python train.py --n_layer=13 --d_model=96 --n_experts=192 --experts_per_token=3 --d_expert=48 --d_shared_expert=64 --activation="swiglu" --moe_layers=[0, 1, 2, 3, 4, 5, 6, 7, 8, 9, 10, 11, 12] --router_score="softmax" --normalize_top_k=false --routed_scale=26.4 --balance_loss=0.0111 --balance_bias=false --router_bias=true --init_std_router=0.00935 --lr_router=0.00178 --vocab_size=5618 --norm="rmsnorm" --norm_eps=1e-05 --tie_embeddings=false --optimizer="soap_variant" --lr=0.0051 --beta1=0.95 --beta2=0.95 --grad_clip=1.0 --batch_tokens=65536 --seq_len=256 --train_tokens=312100000 --steps=4763 --dataset="wikipedia_en"
Below are experts of layer 9 (counted from 0) of a mixture-of-experts language model. Rows are named gate (a neuron's input weights, with its number), up (a neuron's input weights, with its number), down (a neuron's output weights, with its number) and show model dimensions 32-63. Each number is 128 + 32 x the weight over its row's rms, rounded and kept within 0 to 255. Numbers have three digits each.
Before each expert's rows: a language model's description of what the expert responds to. This comes from a sample of Wikipedia text that the model never trained on.

# expert 11
Inner stems of long Latinate words, before suffixes like -ation or -ity, as in conv-inc-ing, aff-id-avit, dist-ric-ts, inev-it-able.
gate0:043128136128138132042117125175154124133127125156137102056100159151122145121130207138142134151130
up0:148174156135126105127151180116128173125166224106166139106173088074129133128126054135201123124134
down0:128151113100064138155152140128158116150213157171119105127140117128116121132127117155124117118125
gate1:177167160082135134125134084126094151125128011140099136158093121101087165135084123116118026134126
up1:120161126171093050123100151123182159044130091127104146125147144176178157152121123128112132166127
down1:095136106117113126023158131127140118064144177154122144156128141117117113134107137131079146106119
gate2:124145128106141127130116116135169112159151109116070128239128143128065103173143214089144130126129
up2:124206108113127073091052123085129128128125065097098194129118158148127139126131112124123094129127
down2:155101150128114097032134193185199158172081136111136135137139132119153166150183134159126134132130
gate3:126143110105125197146131194140126136129145098152165146139158113149183153143208116096163089126139
up3:000125120186126123103148113058144130106102124118072177123143125078116124125097125127116130170097
down3:129072123199107164152128149107118127138185062022129132124122071162126142124127127135164128093108
gate4:123208088138144151155129192063128227157159120112128110141152095110072159081132122129133132080156
up4:126119102143183125027086108121137122139098106177132082207147151127136138156136141110139118109067
down4:208138153168150110082179081128123100072188110132096132112117109131084129145165142132129133105124
gate5:149162131144137198120166124164124137131125112124097140130056122039129131103122118140141132147074
up5:162187122000098108130128112132129111151114092131139143065129101110131132157074125184133100121150
down5:131129115201061137133146130186127128190112102116161134124133123122160129119123089197137158147114
gate6:093132099131102138158130168156145135108120177130080073130128100105173115187184004140115097080105
up6:142138121167106138124130135160140082085159126146115176179189145136128138054239112137112149129140
down6:039081232120110129127111120117109116190101132123095099144099066109118140224129136109140157105095
gate7:061149167113147133168087139172167152139137112062128124113127076108176126146123127137147115122119
up7:134172128105119163145128125128096139104131128130130237102129143211091119113146220164171125096129
down7:154194133127149181055128129135113126143127189156131093129125166111130127110101099123074115116181
gate8:102130044079112105144157174202106115110125095113128160194195066129137114127106122136215101128124
up8:130182129145203134100130130158136138116128024145145086121145045141132205114145119107109110070165
down8:149033144179145107093130107128130130101139170135143149145117081126078103129167186154185100080106
gate9:117126129108097158124088141166155105114146141129117135140148134173221126119135139163125126138134
up9:143166144124128115154016142149125103131125128119129134127133118069119086102153134145137120131128
down9:127027129210133105128123133128122129199134130097105141134114131129136118106174100139137117110135
gate10:098073060128125182084133134095099131106108214118102128091132130119123125153122145144124191041157
up10:065129095171061131128161129131099145076194125154144138116131133102179122170134103169138100234130
down10:120075105120115101153136127084094117135158117095113134135124128171171089110171141143141139149048
gate11:090156131067119147144154141115128114121120081171123135131126156188139164146116153128123087167100
up11:134211154110181099138147173127177131086223112125128192123144129124128149128126143035201089157162
down11:129098128164125128103191143073065135159128101040123132162133166073144105141208125219091134142133
gate12:128137125099029131119129166116086075112129129139075249163151127136104148053107196084136083143087
up12:115126190079088208089126128106079131130093128139121166129085122132159192096115161124138122138148
down12:157176124103179112126074154125156121175153224121133179120126121187104113064077140129127040121144
gate13:143139149143132154127134103110075100131110141057138142156114128129106114170131089083098165182172
up13:117134045090130129183184119151139023129107129180145136144083129143102192123128127009157191123144
down13:134126124131068145146132131184097126092112187153157116136148130124078102139068174129133067107176
gate14:138124132149130147030095107082129128120159166163142130149161120101123184123081124140121089119103
up14:129121157132049090107100124166136139126136075138118159115136145131192098118124108075126138114210
down14:141159150118124108142127123122111151119193128135102130175139134162212121130136131126189132112074
gate15:054102175094132111200133159109150136131125090114140130128143119127136133100130059132127110116156
up15:187121142225111117147088145130142130153119129135132115123119155132156109129089104153124112135107
down15:079106133108135114112150101127155099112120142122121209112134164065075117129097128101091093130145
gate16:059130082133105152144135126124130092141152134224134093156108088077127160102129124140101123160180
up16:088139112152172193132104015122127097113110172125112135124122210140120079153124159133141133127165
down16:094127034115110149080100113173169133132143133132133135131111181111122155141118125111084128037081
gate17:127102097140020151079115114129140082119143170156122116158078129145145124208129175075132163194104
up17:155048171129154212123127173087152118164101173070175137049135167129100133130126125115154128126090
down17:120124080143164127111123110099177119122116130127097120080129153138094090134093135121158226134158
gate18:143108146160125126129123086136128094120159191139084120127070097127171118111152126155101150098101
up18:148126152107127128095067111120119108132129114119177120163071136128100128053147150123135141115184
down18:178130130071169122074069109092129131125170091118110168089107113090087074161129109145150137132130

# expert 8
Opening pieces of long words starting with A, especially in section headings, such as Additional, Adverse, Administrative, Abstracting, applied.
gate0:161124063086140129142130114128130058107093126127126130108101094144136177159174069131123154121098
up0:139141080133072100116118130167103128107095170116131117071136131113134129055138133132110102163157
down0:133135089165132121121067137111099154086061190140132128060143157173131107095138157135128127190118
gate1:096164103129077118136169128105126254167140203163092125125088139143106133129127107150123110118129
up1:130135181153123152137051159041149135119109085130131170134123137140121122143086093134151129075160
down1:122101125137187136117129132128120119128111155103144108105128140087150121131131133184150095146126
gate2:129128132089126185164138134112159076036135147162218138134093123061127151093087196109129151214104
up2:141144117089140180131117032109122111113113143154161110127050153095124141143080133127125168182119
down2:149218124106102158121129128125144158118136140135195136143172141107133120077133127116128125128062
gate3:138134115124087154142128141128108095126125159112145138156098127087131084128144016131159133137121
up3:121132159130103148136148161128077106130127136048193121131106177058124140157124049096130128118144
down3:176093139129080029120103097123130100103138147152139155220115170088131102112093102109156137126143
gate4:144122126143126127148135082172136106125089167141103198129050106087177148122146124139127110104133
up4:055206146108169043117039163167125138135140127115136087172123118133081149084140098129128150109138
down4:113179179148094127101092125105190126057077149171129124114136052104119133120190127149178107123137
gate5:123133173128145108128133175175098127139124122152135126147128080203133174192096126176161128145128
up5:125110148128156135117046114078073126138125013130111151080087130122195127116117142162135143132130
down5:121124132130127130122138132099123111159159143111088123134050180055137161122078180168103081145122
gate6:021151133122125150104091127119075164170062101128063158122145199123109137140125128125130120120108
up6:174142114184141135112109132119079187173130075130139135079127096092131119126126130121131083119097
down6:086125138089130185139138130126079117129140130135122122074110150077038112169152145135130070078129
gate7:106117129120111122086123134126127135128128144120124109128076119128140080140106074126139117123124
up7:111132127031144118053121122120109127126141114152175093138142168163124107127118100150169090125073
down7:056125164096129179147127127132106105118068125111102153133133141117116161113150116154142108145160
gate8:136104123129134195128136126148127126120072125127132131106085131136106134134098143170131126149141
up8:157152074140089097095122123163123114065088077100063131154149092149183122115112116088177123208125
down8:157115131163128081124076141213142112103127139134114120160119128133124128062113130124218109111110
gate9:155062189130115131051136100131063100151165122127099120128123129118121202145144183128151158121129
up9:103113162180122124132128118149144121131106209125104129121125167070128124171158170143119126126184
down9:161142167077099136150114127162103119131126050140062134190151111148174102090137120123157069130170
gate10:129167133125089165113110217106136136069127076102154090195138121121091137152184126118104176135128
up10:071135163133156207165110115157160110128169127129106109147157147131141146122164159109097082143139
down10:168172098133163021161148123128132125134124179184095124165111149175165140106155103136078120110147
gate11:136099112089134148103133140181170085128082118152103122134123105133112139125121118131153114144121
up11:121074133116115127153203100179143090130067126124112127141074145093128120115133110103131073121118
down11:124144110084122116114150128155142079137085124121127101126132127152129133184126127121127201127121
gate12:148155120098113125131120153130120126124122121133056124105071136105137129211128137114119114147128
up12:152094145174131128148092138160143119141128128145131086163076084111184161125121150125130135192152
down12:107091130165071192130117054150113116091111143136156124134190127122169183133090136116175091127200
gate13:113133130129132150130132150138197087069148162124068095143173130188051123135138159171114062111089
up13:128090129133123146099114137098128126164126121023094132165127137107129101133115152107123130147124
down13:097156128138199134206093108135109129129124124143151182125130092116100090135103160157133152113135
gate14:130146029145141152087128078144171128149100104159172127100105130124133158123131130085153137131092
up14:125139083102134115089129129117095174093143129137182128124124139124080144139125229099124119187137
down14:098133127165187124128145139140079126088124134130123063105178098044114131113116145144087143126132
gate15:153151120124145111130127152143150094146178121129119079160160127131047122105132160131151130133147
up15:135153193158095170105138153128148128131142165116129112176125162126129148121105130130148111068120
down15:155145128125131041125096112144176122085123105128206161149181082116129126073127180164129158124108
gate16:203124075116119067165129156126144065103124147159144113131125118121100059135103167096125049128132
up16:134127115126145101110159099115160124129120126116121127178085084247180115098118068144129120115112
down16:152136132129133133108035139155182143128133137121156086151122115136141120090080133082130108101108
gate17:115074136140123025120126172131085125130128057129145109141118138203133111103139136113122101147116
up17:126124165154185130131126140132136093155131154167155175069146134125124079170096104130128158130133
down17:118117143124083128126114134119135121154135079124161125131113130120143113140137107114124125136225
gate18:131141131190145126129163128135108178146112128130127140097194092182112126129109122128126125131115
up18:054115115137129131111126125087136113121088117119181109133071068128121124098130084120127128196078
down18:116122151128128193093090161074184119110107135138235092138120134130127120120126096166125128080111

# expert 48
Short internal word pieces after an initial consonant, such as mel-od-rama, wer-ew-olf, atm-osp-heric, hi-at-us.
gate0:095158082122146116146153143103107056101131125116128109212114115144084152129055104134052122129048
up0:127123218161131174107138087144169130122116164146116143124146152125146070156081184040116112123149
down0:121125132114117125160130165110122147129216231153120084110130103128154155142086130121153102124162
gate1:198112080126131127148134133150126127063181114178133149167127117124090123092095107137125128102120
up1:128129116136120071068122154130123123101113180131091159129124146124185105130094157127147119144039
down1:119100138229170130117060058116127128148127106124123131092125133173044131218143174171129127128034
gate2:149081137097160135162130121099138115168134121204094125149168089138114123086109085126157079131127
up2:086088131107199133152054113113062136191105166106151155131127191177097131129132126132123104173120
down2:103139146117126126149128129130124138150105109135132127045164155156116127110126119112137125116136
gate3:130146140107112121129102040127142158127129149150113184116136047107088129106192125134131130166084
up3:136147142130120131164121129134140123131131161133122126157134122115185089111130200144116129099133
down3:133101122095055069106119150127132177139140125023130096125116148106155132130141115083159174116113
gate4:128134126126076138146129134134074148177170143098101103128120087125177132121092134128132109142205
up4:147159085071127164141112099107128122104139125116103126074160156144132119130124163150226161126175
down4:205112085124098123113138137137085125255126082128148136171128128145136159129126077124125103143129
gate5:098077061093083175142092100120089154129133196102196131184135061154081127128169134140089101140103
up5:125126156153052115163125191123174098106132133132160166126120217213045128108120111149175147108128
down5:131107079118138139139085150092093176114126129091144140144127128110113117085177112115108164173122
gate6:090124130195120127113158106178098155121143171113130135105124127067136106134053136168124121146126
up6:168144106092043117129178132114089136136130148155129121045150137135079173132131102085100141150163
down6:103119131209144114119159121125120106085119125095139143134143086139117133131137146130131102073127
gate7:183129083135144137131116143144128118112198098116147129167108120125168113129125146129062102149129
up7:128117165165139127168080103137122163130117082128127135113144102124166176103107117132162120073093
down7:160143123086136104077133075104099118133157121102106116094133127098117197172128123118082091124134
gate8:108123111132122136124112092150106098114148123127129110114133127227129113127079137119074070118133
up8:085084130144132125136156129140122076127113138165142088132139143112047123177145127128132137180132
down8:142099129114099127122105112097089157154128125153131161130133136125082125130081130125122133083122
gate9:084076165099161123219140126121104118113139117094118154125145060057127129077126136128113138022136
up9:164029110107121121202130130158128145136081102124144104096063135107122157124108133146092103213127
down9:141183125089153138127127119169221124088122077187096134121122183083131128152054144124127126152105
gate10:136148127154130129124131118120046141128115073164115050090166153133128164158245140122123130097127
up10:127139110131164124113167128182070096157129120123122126063146118128146114124107062128118109126089
down10:098091115122072129133130124129103079129190107139084125131059128209131173132142103163111096081208
gate11:126106126082120129147098074111125154120129160125164134124146105106148100140174174116119042117126
up11:152159113158115133142113130131129127107119111128179121143131134106128122125127123138130146117155
down11:121110111122139125119074116153071130052067130109126128130114131110151120127100171120162137116040
gate12:096129134109158123126129139102121129141130130128111125127127115115123185110113062117151125181126
up12:133127121171126155218056126127172133126145113132138097120100094138158146128120145152089137105127
down12:122105111133170182121104133132139110172132143140133150120136110125131159119062083150147091120153
gate13:151152139116156132108057231134128146163127127180112101144125124099126146178130125184129134130085
up13:129136137152144073165127131132127131143130153091116055163148139140121033123112103126099158123116
down13:100117113120128065096134132141146124145044132155118130147173124090118125125134129128130128141123
gate14:140134138148013093111148116127135133128177101135067107112114132128140210112060122123209129129159
up14:130111145065131129148109195187125127130151145150119141104096123079173117147231125129146110129097
down14:127090115149146182127132148131109126146148139128171133109083130182130139080128129119129109116118
gate15:152112104217113136128197159100113152139108127128026196109122119109130118128151086028141123119151
up15:136078156149054082127132139127083161128126129139116128088081136033115153132091092127102108096162
down15:136187149198125059109134122126128130138111147140127146145174153132180080042184131168117075133131
gate16:086121144126104077129129147157126107129124152116138143122104137055182080088138099163096082162113
up16:120126101094095151116141127117073136092131126126086107229139122208127132127033127119065159125044
down16:134054069173074137109154113153152204111163134100115128124132129136100132117136133132115169173080
gate17:092082133128140125134123125113057126090139124155122094130128164116132112185120119111098137079146
up17:173151078098168150057100109128102131174119137105198181131143110134120128123124085133190127118101
down17:128090144142102124121133139157095135133156100107101112137121128156145157094074121157134190153127
gate18:172138144135143099130165139135134088163129130157128122154165121136080121105133036138138121095126
up18:222107128155115123163129171129112134131160157163179170114125160087220119141120083107121117117125
down18:127118127198145143225141137148124118128128117125158134114126164114147142143125137132116120161124

# expert 25
Common English first names and middle pieces of first names in name lists and bylines, e.g. William, James, J., Theod-ore, Ag-nes.
gate0:125089215213126135205127075178082116116128121095127145106120120159138143145136112137133084061124
up0:075087098127100153130128145096145132170146130166142174127123159092108172152156133113039093124215
down0:179167128133136067118120146139153118121124155121136094130152121128135084065123123148148151161027
gate1:129163129134118086125169102105134110144130149153114173234099144102128096083076128073129117199227
up1:095126114134138127187126099054083136091138125136183157076118130143141129107113146123121114163139
down1:035123114128135157125130156130121102123084079124124118072149078149138134157124055127063113110073
gate2:098132113119123115150087107120044125180120135131152129096143122135122145119096114118118092109098
up2:083157111126165127095121014098119107120124111136118061143110128175117130155135106144125105151064
down2:158139119123145160131149092114124130193102216139122151173103126129205096058106104128128115125147
gate3:136138199133098112123134142130127120179158128107039110098129162209030056071148136132130068097120
up3:204157117110111076129175101128116122135148129168089090091101113131117099143109132144114108118107
down3:101138135166096116134157173134116141132156157121157171049135129125121134111155132152153130135116
gate4:136120124146129129203135196127074097131254146148128125164130124133180125076112126119125173149135
up4:127128162145124113079171060131173129081111140126112129146128111171031125132123159169073175129163
down4:134122116130084085065156036119114137135107126065176220132193102136115158128128144144159150136112
gate5:141182166121136119053140165108127127107147128047190111120123137086114135171164096096133135121120
up5:068087114146115168120173166092102101142084139113181147195022126146157052161152118131143150133125
down5:077207049136123124116149131126161098235135145163037130144156106139134109189083196098080123156118
gate6:165112135088202196147158155132111121115134083131135137162120134140174163060126044143180119126118
up6:150099137137125221165190097146129145090162130037127096116088128105115121105127030144118156143133
down6:138128143101082211147156125035124101052124131172152124142100154154142113097144114135108188117045
gate7:146147171158122183162128129160140095175053183142159141118129146134128144057166143113073134152151
up7:115105129163104154177130030166091124128126149160144164196133142041212182113106207131114126132083
down7:165073122138122126141125103180037105197126076179134137186082136167159121145121071130159121108100
gate8:143072128159125161127198129133131128140176065118135127072167171075104124129125063128063091111106
up8:178141032117138104152114144126142143128159136161134130151173172054096151158134142146143158129183
down8:096060113111098153078104128090133130142139138108149133121129153117129112124101117129150131127107
gate9:092072084138133124130120155074136145091098103116189119111116143128129129107122069089128068167174
up9:039114161175128131046074094155098133121133093133128131095252119130117124104091125133126103057133
down9:125128133110128124130184117085193124168118145126104149207104000175138144125155078136130155151127
gate10:162112104117131134178065148145136141100052118124113111151123129149149102114053135127061132123175
up10:123099111111128109112141126170100132121129134117127140157127095123123154119148023110119189069145
down10:105157195131100083138134102167071126148132145171101191109120124082142176147099182128164138175092
gate11:129215095151126080106135151139106176138088141132156130130125076112128121141171128129136133133131
up11:079128135114131129148129166132133131154128124122215082134130131126159095163099122079129111064159
down11:072098130103126160095082101124101136128107102086138144121175129143144151127127064127110190123075
gate12:127145057131150115138111121116123131103096136131179099125128114072104105125137116140142111190136
up12:140112130135126130104092136127126128114102110084189034079127116176178133132107231143056141109131
down12:150089139132172134119096187144168127090127131120133213229128195134120129169127054142107129081118
gate13:129115143113130187170063124132160112128191140136102116148162153143153115182154120095147134125100
up13:126116233135127150121170122142115115142138094132128158113131106148149126089072083140114099124127
down13:110130090135121127124129128130139121127194122119113104140208127139127088162175155160150179130127
gate14:137154130111143130126045126078126121158164130121132144106120078118097144131084131106208127152128
up14:101104124093120126157139193192129180118111094145126104146110088154116134109113129112118161131083
down14:063130118102191115169170148079149128161148115171127155176126152120130134146142047060070127150128
gate15:155130128136132167128172126172153129115095173107164099105088129052112122112151064171127079119133
up15:138164187178156129133129089146099071122141145135099114136153078127076096098081191078101163148126
down15:105069146183125124100140157170069121161077190137155136159108104132132104119148107072194125075116
gate16:115185092132127137150173121132130128032128100126122144133105133177149091156111077121160058137073
up16:145189186153138115114126122128133127092146052129126105112135095169135073157119120141109128134151
down16:101115145090085128098113133221101106098135210119117152141123157122149105109082120164226151116126
gate17:143089127144228105114177140106141144133106126145121112123163124123146122133137128160103153102124
up17:125063127129101124191170119140022206136127210154128136149148126174121110129028142127126164132093
down17:122150160115073085165222117128122105169126130102169119154133111137209144129203147090129138127130
gate18:129177138121133177122110139127131121139129036128113134129144127128153120151122148089093197105113
up18:123187108135123158137142119156108146097195134123108164128135097123174122127126133096130127126133
down18:113178132098089137134108121216132110030154110154128180151128097143177151137167138116094136130124

# expert 19
Word-internal pieces of learned scientific or Greek-derived words, especially um, ph, ic, ological, as in pne-um-onia, tri-um-ph, phos-ph-o.
gate0:169211129159134160133133081145126127119129074099162137145124128126069138139149146126124150132140
up0:103141176161130131177128195119135142179107142082132143120136128133126149142076059143094166127150
down0:116115127140139055165132127138207150061114123092219168085038111117131137099129131111099074124123
gate1:145126045091154125136190131121149075150126112126156139140126152140140141127201099140137135112085
up1:123162127174138096188164112128136167122116130183123093135109129076129103137177126134075155000128
down1:158050145137177150125138110140199158207125114130111175128099139127127165122186127137060136140137
gate2:167150127067134083195119130142128126130096121135129120139113171129128134126077144101163151152064
up2:153131124160130097120136130137110130126173116130116126142143203115095117098124146116083167154128
down2:136120084140128102121127165125144104084149126129126137158101083142086213126142181081126153129141
gate3:157117129165148124110128120092129080103128082124093151138131105100148154109139021157160207111090
up3:102143116177084122137121093104107200112135136133157183122179121166129085101117131133135081126149
down3:180131092141110152099108148149128087127134083064131143137130151149214120139125123130125137202046
gate4:181124129081130145207108187084126202132127114159131099112063132135086130126120160141128008147139
up4:140133152142116134145177130096189201114122145121116161127118121158126136130154141151168096095057
down4:125129122095136183143122103132191132123125092147124177115187049112118128151227119098128122078159
gate5:121130153161128127165151132152137081234134190076119066143143156126140132134135119128126134218143
up5:105131130129088065047077191138131124140106125085124118147121161102120112186129136165117170126083
down5:127126157118128150154117125086146108174119154106069166156143186089156105128146187156135076164142
gate6:087145133133119128128095173128121144210129175124119128022131145131183129030180145163128094175175
up6:189125109135128115149121061124154133061084129074128154112123130158164102120139082128153115118130
down6:165083146113143113150195127147127090126125009111120216118130136137162138089115100127115106155182
gate7:121146148130090164140136148126116039141078102143121140139059133132144147107135131137137107137125
up7:187128116118159063118089113129126157255164171141139136077096097150132198139127169102164149124101
down7:216138146141126140111142129163084127167112130092109075128048173165128163113140143146133137199131
gate8:129177167088085090117137140127100047128144109126203072127156166132128130113153143129131102132098
up8:151131126142131143141129129171158152140101185185121168084116153075166225125091151129052131144066
down8:121098121095150129160074169129126235134131129129186139104094124129136118132094086166109093098126
gate9:131139168136130120117110157125126098136128104154154103089123106153163155114128144129112129098096
up9:152103127135130117126177104116128122125130141069142133092128133118179110191131147144129113059124
down9:105065128129163157190151137179114108135127130148147149127123165132084160124123068084129130166026
gate10:146130125108127172125052093168070105110108115204094175130218152138130124079120147108122145148163
up10:127092114105089159129091118181180096152128103191150136103148128133145124162133142126126125131122
down10:128142139112108128128128132130125114159137131191108113149183123142124123079089116185147154130134
gate11:074097084146109101140126128173123133126097044170131122060146171130170132148132127069129159137164
up11:147148109143127123128130182125125087129108139133073123129082131176125135139065185076115144123131
down11:115130123124099134144169018127130114150083159127058127133128118125067088156120153130214100190030
gate12:130123124131090158126193120132095131208136107132143094129157156124119035101201089142141141125226
up12:120137119137130146076131149070145129156140070124120129135119113123179099148142123137100114100166
down12:126132112135087103134148127145131203128077131145062109133128129134145128131114171067121164210106
gate13:139143129108154126208142163104077165172134127133129080177080127125119122119000130139109167128102
up13:138120126155133136097146129107128141185180123114199129126206094161071127128141034153167123135127
down13:110131118140128129116124068072177144146159122097135189068107095128126134062052126103130106176124
gate14:060133056074129054145153124147054127090134137167128117103128131083128126131141041156131135170105
up14:070145133137150060176130108156095094077110118120123105119137160128075119131200125190122112101120
down14:128150128112128079142138140146122131141144109101082111171188183116175111148162107125031211166156
gate15:148133060134125100184118179128126123178129120147121166138151075138137084096124116111132145125050
up15:080050109154142079148090120091122125087142132194126098128137103126147103125123157162126131121128
down15:155126171136132126125115125121148128119147116183065134109127184190157138141069129135126104130127
gate16:124148145136070109138127145173189067117158115124134098127141046081130132111128131090183150123129
up16:167126191169131103133108131150158158119125135123185112122068120158079126139136106098140101131124
down16:120139167150167150136126129092168130065165130134114117147066141128130166197206122103127087097140
gate17:132164189067127215122145133128108146119131128165122125126084159148103123131125129250142139129159
up17:173113101126039086098119126159212149129141187122087135132127151166091140131120128136129127142077
down17:164142146131123128149109124110131137130127103112118129029146093125062171144194066177128063113126
gate18:167148113124108136165075128125092044104127087227148123090116132123201102037167156117127185150142
up18:127045179128110115097112104125108125130121129136101159115154135123146119136112088152188131187136
down18:126160051092074130145106136066148090127120130107129123135205127176127115121033097080222131125123

# expert 10
Word pieces ending place and personal names, often -a/-ia/-ra endings, strongest on Greece's middle piece, as in Czech-ia, Shrut-i, Trin-ity.
gate0:124133121134198119122149133129130168129135196162159082162126174105130151118116129135146125128123
up0:078094134154128132128133114120163112170128042130129133190122127131107122192120137107086163182179
down0:100169101179160185159109132135121119070139125104096133125127155085139091142110140186140111118153
gate1:129080137134070113178069098118072129173136133152166132091112142152116129135129092149130132134190
up1:146191129121131122118133096125131144181127130118143119240164146102133140146087126104159141144151
down1:078119136128114131188128074139086189088120130123091031106126128127129130146111128112117093135065
gate2:147181139162161122103171135119121102108132168168043105128146158129044114119075111139125142100142
up2:126109133135188072131135108163128086134128179095120190114149055130106097154140153127064087113095
down2:106154154062166119116130116107121162146176166149138051155122102165190118141128056101130130128126
gate3:138133139065152135117119070184112123136137124127120144129170094150155105134164149128158125135135
up3:091134131182145142125143137100060133125181167125168110125109171127133110103129125126176079121120
down3:121166160094149128116058163093129141122179126123103120123111128112134035159134121150068098125068
gate4:129169130162129135133133154158138136137165149129109084191145100129097110113088185156126136138115
up4:190087120161198124123151134139087151131077080137135145141134133110129127140117134120171125147135
down4:096050127067123031195091110165116107083114060179133162142146107125170127157123109123177128109100
gate5:139150142153061149133129125194094117130180126083132115150171115179132177165123134163140125140128
up5:162112194122145129129179124098185127108135127164131138164155040179129127110149135077119079143108
down5:127118129084133128125142073117129143113137137122106168133135152130097101138095139128130119170172
gate6:130126125137135144109129108208109155142127143032128133155132108114110106147143122089085122175121
up6:113123141129254128124064128110111163129117147146136095129091132057139108140163136059128077129135
down6:128124183144217126117137108098101102148087128174130127126122148122130149128126109122053215152140
gate7:115091098112154097128183114141149147115131164142131102123144132199156092137086048182093152151142
up7:074100113058106137129147091181132128118117117186139017129050112166071124159140135213136135110144
down7:090003233139126134120103124125158104126132114126184158152160091163127079104144093106112124108115
gate8:067074011127129192134092135135138166134167125126130136201125065165174203127077122064192130126106
up8:113091087120149143126185183169185108119055156137126141124105126057146130152139125124070127181103
down8:125145136255129068130134128128154101127152132125159132127133121095041162085121162192127155127113
gate9:185178099079134129136154157084129097099121190179050095149142140148074155129161117116142108086140
up9:133061177207114101126052126137134104125133140194093128122115168131124144135113203167141027136153
down9:159133105129124147094083129120176125116132164152106111134129116125113160123115129113146164143199
gate10:130122134068099131139165100159134124179128124121120086129075128135102129096108141104115157152170
up10:103104149055069162093130123118074163244084111141128115146127133149106136148121093140139137117118
down10:154140136130124132116130148131100137107178107115158129121128134097124143089184097072137124118051
gate11:121097047062173092113105140145133005130109103139145126111130128134143109123116130143127078158170
up11:143110150107141143177138201173158165103178138117120123121203093099112114099040132124146079114144
down11:125199123148167114157104104126143119151069154139076118140083143117102161156152129211148179091127
gate12:163111155223135124108130121049093077156133134128087116117127062106136129127136103139154152156163
up12:129143118056153205105128112120145194124134160213138150094119082098157147065117048143137129143201
down12:127057128161143120092059107118152157097140130120152134121164141182122099112125082112092153100147
gate13:135142128128113129194156180191112112145108127156101144099099135116144128095110123129193139112093
up13:124132116107127129168155138050172159137020139104123100178123136126128124142131060133134082136149
down13:103157132075145097125203144128121084142106151126078101123132116145129065134139181144133127150128
gate14:094146131165148085146112117129072188112103142110115109136141148114146170140112060129095121132107
up14:055147154133114135156140156130126075161153159128145158112132114083144111127141149150127135119142
down14:063130110126044130179089157127207202117090168132127159106118110173154125101065139097139114130132
gate15:134158076138123120151132166185104130122168131179144129121096169184164124167131121109126061102134
up15:121138141184141198112000159128143158130114148198103170125098148152151128151131133091136108125091
down15:160149072147158116099133135116150106161127127135133100126123122122114124066160088193128186123248
gate16:107156131132135119101132131133116138110189104127179114136136121116150133129134097140104164126127
up16:123099101116115127136127124112121118126148138128177119049128202143058059154108102136125082083168
down16:110127124105186139186137183081184144233154124110119135138108100126186133075179125133130106159080
gate17:130181125119189199152068117124133128131194100163128076145115100223098136121123121098150099134128
up17:132123218121125138171121142112128128135126138137124028102113076116129138173167061168164126081138
down17:153136128114127083125161104120065117154123184130136121099143122122128213099123135127117130109138
gate18:137135125128135143142141171134107041101107133170129153088126127113091090125110130181143135107148
up18:138137129155053091107126114120169111115126131103190159130115122144130173127128157125107185130128
down18:093112117197062156040034125070133146105129125088168154128129147111153121075160103105128061121133